config.toml
d_model = 96
experts_per_token = 2
activation = "geglu"
moe_layers = [2, 3, 4, 5, 6, 7, 8]
router_score = "softmax"
routed_scale = 1.0
init_std_router = 0.0126
lr_router = 0.000542
vocab_size = 16384
norm_eps = 1e-05
beta2 = 0.99
train_tokens = 236800000
steps = 7227
Below are experts of layer 3 (counted from 0) of a mixture-of-experts language model. Rows are named router (the router's row for the expert) and show model dimensions 0-95. Each number is 500 + 25 x the weight over its row's rms, rounded and kept within 0 to 999. Numbers have three digits each.
After each expert's rows: "comes before" lists some tokens at least twice as common just after its tokens as in all text. This comes from a sample of Wikipedia text that the model never trained on. Tokens count by the router's weight.

# expert 47
router:476519465491519491522532558538517511515521471497514515522484527449466502509491487514519529463537504537501451466470471545495520539491486505529538480518534473554483485518478501479491487474521498519509523489504487449475510481470504477499524477534521535499446477492504524487500479529527504515
comes before: " a", " by", " in", " to", " as", " been"

# expert 12
router:471476499500518496490502510449466517492450481516481509472521483498521486470550477516488538466474463458501509476530484476490500515442452474540485491475485490519496504472503492516507543526534497450529496507463481530520516484474476542484503488491535470523512459480528517516499499462510534471
comes before: "6", "8", "9", "7", "5", "4"

# expert 62
router:508543539501515494486514489465529492518468471499448523532475537483519492527513513480558482459483530436461513508470475462502479495480475507515469505480461503522468523516482503517517501527481486504510519500477486521543489476482485528473489541501518465488494463511529467467508495483551527475
comes before: " the", " a", " his", " its", " their", " this"

# expert 35
router:498513465450506520533488491532496511515555513502466486533502484521519551555502517501479482540515514468508469539468499512514519451583496501496509537492490520483521535479509531479517516474480499462489507521507561496457511489520516464498493478496480527503477529479516476507496496484485478497
comes before: ",", " (", "\n", " in", " and", " of"

# expert 33
router:536523527489529517512509503519509508488485482478488512465536496489487528457513539469496541550482463502531497525511539486502491518479467529453486510526527475524507453514547502513469446483493538518505515518458469482530523491508473520483483503497545466471455484504489468505456501501527528502
comes before: " |", "201", "200", "202", "2", "1"

# expert 20
router:490518475547494537496452481524468487536536525521478502469497472462450452543459495508511501528462515479524509482503487518493488484479485500481495535506493552510505512498483491536537515508525521518517525511464471478517478510481462536467488541475529525508506532482450496510526466488515465499
comes before: "-", "|", "   ", "°W", "°E", "|---|---|---|---"

# expert 48
router:539496473483481507515523501477512485514494480477485490507476534492509545538528488467477518505542527517500524516482496519452524478494506521455532532471475469460474495500478530511542504508493524543518533507492480521516516519477547530472463507513475531523503484481476557454533531487458500525
comes before: "201", "200", ",", "202", "–", "199"

# expert 6
router:496526553443467515463484484493495538488509464459521506506472516531492500487535501521495525519518512539493522493498534492524516484534485505532496491493569479460462539522522513508454501502521485520492468544483509494500461521513534491518474457530474530475519503522473482475473487518460485510
comes before: " of", " were", ",", " are", "==\n", " is"

# expert 14
router:500510466518481545494555486475525519492517508454527475509500557553489498528459472490495533499515493520506508530541484496522520490520502501513503496511544479490501447510481523528525522499468482520529485530535487443507503487507522472470475505468491540503468492524444481519496490482552502516
comes before: " the", " to", " a", " in", " by", " that"

# expert 63
router:476486484518500482460476479478510486462484498485503517501501527529449456503481541459571523524492481473522486499462482482457544502451500508522540522478489474499504502491499503534527496507465462490522466469529534478474469532488485495514525542470494518509467495528508487474463499517524475500
comes before: " the", " a", " be", " his", " an", " their"

# expert 38
router:459489489505463514497460478485474546472449494525480489468506482484542461500515473514491467510467496463511480467541491471478479516452475486541496477481461500496526504474511478502508548506546459481533492502494466534531497506501490540470469485484541483525498473452523522490482488497501495489
comes before: " ", "\n", " /", " (", "|", "2"

# expert 10
router:465472505503477512507486498488468481498503514457531513507501543460492542568516489532477486483512500475523494477529497480515521469523506495506502474528506514461520528456529498538490515463469484493476503462484563472455470481511522498485469487487525542530534539448503500462500501489507484502
comes before: ",", ".", " in", ".\n\n", " and", " for"

# expert 60
router:463431534544502493527533528493463467487497467480480497486465454537474510528496500489555479517479463504519498485500543507518457532471500516538502454508492480511529486510521472487507504519500473489499537518477487498544480513505479521504492515478488443494517483501524474517511478488555521495
comes before: " ", " —", " +", " .", " \"", " list"

# expert 29
router:503517477509486502473499492480521491503505485529467499512497547540505521487467538485499492519559496564565543527503528508518483542533552520516482512510498463520474500493544501486496533497523528512469480479498524475495508464492527456484534494500506550499528508542531482497470530486490488502
comes before: " of", " in", " to", " was", " and", " for"

# expert 0
router:528545479461496499547554508522524454523542515498473494540485496508503480495463508511486476531562496485528537497505499503481523455549528485485488523508511509501488530508472488467504463484496532492498480529539519526532496528518511457523503520542476554480514503492482511482499487533536511507
comes before: ",", " (", "\n", "i", " =\n\n", "us"

# expert 37
router:489436567490476527491486495456464522533557497474514515514490510501517532493447543533479520490491501465506507526499471480508510484517520484546494507501501493450505533497493497505519533457494477518547478498470511494505446474507532511509491530521499527525487499493509551495524492522488463490
comes before: " and", ",", ".", " in", " to", ".\n\n"

# expert 56
router:466465502513495489512463508457463498509455501522501528465526481490527478481537510513487476473455496469476484485514469462491485494444459500543471491473458517523523529460490514515493540506529486464548487527477482525518499481488468536479487490489539484532502472471532517529488515483515517483
comes before: " /", " ", " of", "\n", "5", "9"

# expert 44
router:462542504531502483541552454522490482541514529505491461488501485494502463485500515470514502500478475463483464490527490533496502541469481548507534505507507469519515511511526479468499511496495486491472507534531479532463525538551456531527515502489473484484505523459537476511491473511524544495
comes before: " ", " \"", " The", " A", " D", " C"

# expert 11
router:516479517496455477516468500482488509538513478503467442516501516513463519513486480511516490509520508523515523528520469522522487535528530483483477462532499491517487505515504438521530468465500530522424504473485525459482481490499551494527520485480529499530487524513494534514529540483454507499
comes before: " of", ",", " was", ".", " in", " is"

# expert 39
router:487513475495529494504510543526504512505482519516552479497466517519523516455494542514507498511489502497459507521478442530545510514494515517480529489469480521478479474512525483514482521521482506508469497477550493522490475526491513477521441511492466452508506516528445467433517466518514472488
comes before: " the", " a", " well", " he", " his", " other"

# expert 40
router:558497510473524504432492517498501543465512458518522478496480481448537542494504465523519472496513489498532503476514513494484462475478539470477460491530537516504491491490548517539482493534502513456520479492504553467518498489511531482500534493521499505515510508485476511522516463536472490509
comes before: " |", " |\n", "0", "1", " |\n\n", "2"

# expert 23
router:469459504508516500496481516463473499522455504485471543459553477505525484482526503508494484466453486455479507510496474445484484503478498493536469493455459497510520527467502509501512535518513509480527496519465481534514499480476483524484480506498540486529519461502556518537494518462470508466
comes before: " ", "201", "199", "202", "0", "200"

# expert 45
router:553491506527544468504525476514477490496478510466477524538461551511508524519509486518510512521525486498532519479482532524480525478456491520497517459543486468481539515499499450461466525469515520561519480495475510520482523490476503539512472497536493546520521494491519490494523482495472532513
comes before: " |", ".", ",", "–", "th", "%"

# expert 24
router:524514512511543527461506489493473523465485481484464507487442513487522480516502489511533506482514500449517498486522507498493497510454550483492475472524505484511520499518535502528524487551491525538533533498491547481533499496493504516511518448495529485543557463451507496523517478475466462503
comes before: " |", ".", " |\n", "–", "0", ";"

# expert 2
router:536511527536505522526495484553513511471482512528499517503486483497474523477483467469531480511492512535535487518478481493524472514525497495514538484509531504485484504463535533517528455532509505466458484497525480450441503476496459477547535559519505460503524514501521494526527519532509498500
comes before: " ", " %", " Votes", " Total", " Candidate", " Party"

# expert 8
router:543513469457471475523525522543531476485508516473535505569519482494474488505495472522489520506555515495492507514517509524446537449516522514495487534496525497527519509489476537526486486498457525514452470496491532534469510553501487484488528493512455512491507541507494481510498484488514522507
comes before: ",", " (", "\n", "'s", " was", "i"

# expert 57
router:495487501465529519476524522477523526480484448504489515493484462492492513487484517449494533544475472469501504477456478491536480545468508516501493470579515462470502459513523492491491490513520539507534543525490500500541528524519510553489501496477511479497539481492518493520458493469493515507
comes before: " |", "1", "0", "2", "3", "4"

# expert 49
router:503511515473500508514484475517528537516507523550504512526502488487521480527524489515543525537542520527533485542523551501524548515527497509468510496521495487480512487518526449499464494478496465553510542480493478501472477476474462477491534498541486517503448521508453534522476508499515478522
comes before: ":", "\n", " •", " Born", " Country", " Coordinates"

# expert 22
router:515516528482523468544515458501531515526484491467518499538497486513481486543489547502461490492480516527462550462523485549477507515493546555473508498502484526473475501513514531467524471484514468479474489525486511479504475515514551483509506528500507463501467525493516531464496476537530474500
comes before: " and", " the", " which", " but", " he", "000"

# expert 61
router:472481539539490452544531531506463476477506512497485472463480485493496484539504467539545457479544488485493504493538525507477454476477523478531496494458456514521534506491511487532529521539470468483495537538520523493502465493494504506526532499492485459487523512473479515489515469511501506484
comes before: " ", " —", " +", " −", "|", " MPC"

# expert 1
router:495517488514488475511540526495485481523511514499527512512515499519504544484510511494460462565472487482496479502488518473524464480493460534457506490556521464513506483508519511525501485465534514486510520521477490466499517486483464518475466479472536531506472551455516478478459461454517537499
comes before: " |", ")", " (", ":", "–", "}"

# expert 58
router:499500471522470472479537475512524529504531500549503477538485539519451480501476523482537487470475526488513496499475522490468539473481480532490548515474487533484491516496510478521492474533477477479525516475555536530506520480546544504526474525473485523484483498497518460485488451480498522493
comes before: " the", " a", " his", " its", " their", " an"

# expert 42
router:495496502515531507457541472462528483508525508452507522461485494468478485502521507515518497523529485534464517498490482520467523504525504551475507514498462552488457474477523533515508516465489481469512522501475461541473495483523468484537492489457497515445528492507530538516515485549487512494
comes before: " The", " He", " In", " It", " This", " She"

# expert 53
router:496475484565512537480454525494460498502505529467524512552502477484550458473513526475498449473515516508496471467502533501443486503492508512490487478470491496476470474457479518472505475469546491475473483520470474500514520534525533467510473499449495499540501503508506510501479508499496494494
comes before: " |", " (", " and", " is", " –", " was"

# expert 17
router:466499519480492483512481497446469504498457520512490522494544481494516473471531488508484487502476466451490483468512474474510484484446454486544513448493454506535503512473489493512493551520529491478525507510490473508502498500450479545501453492496507497517513468475539484522491482463526545492
comes before: " |", ")", "2", "%", " |\n", "3"

# expert 51
router:487465509529491508441495494490471497504462514492529517522532496504508460562496513518525507522466478526512501510518484506493462505529477450466566534527471534527441509503462505497471508500502519470491500485501449514504554512515528514532537502550514527504520482509505498487525494496493473502
comes before: "==", "===", "The", "In", "|", "="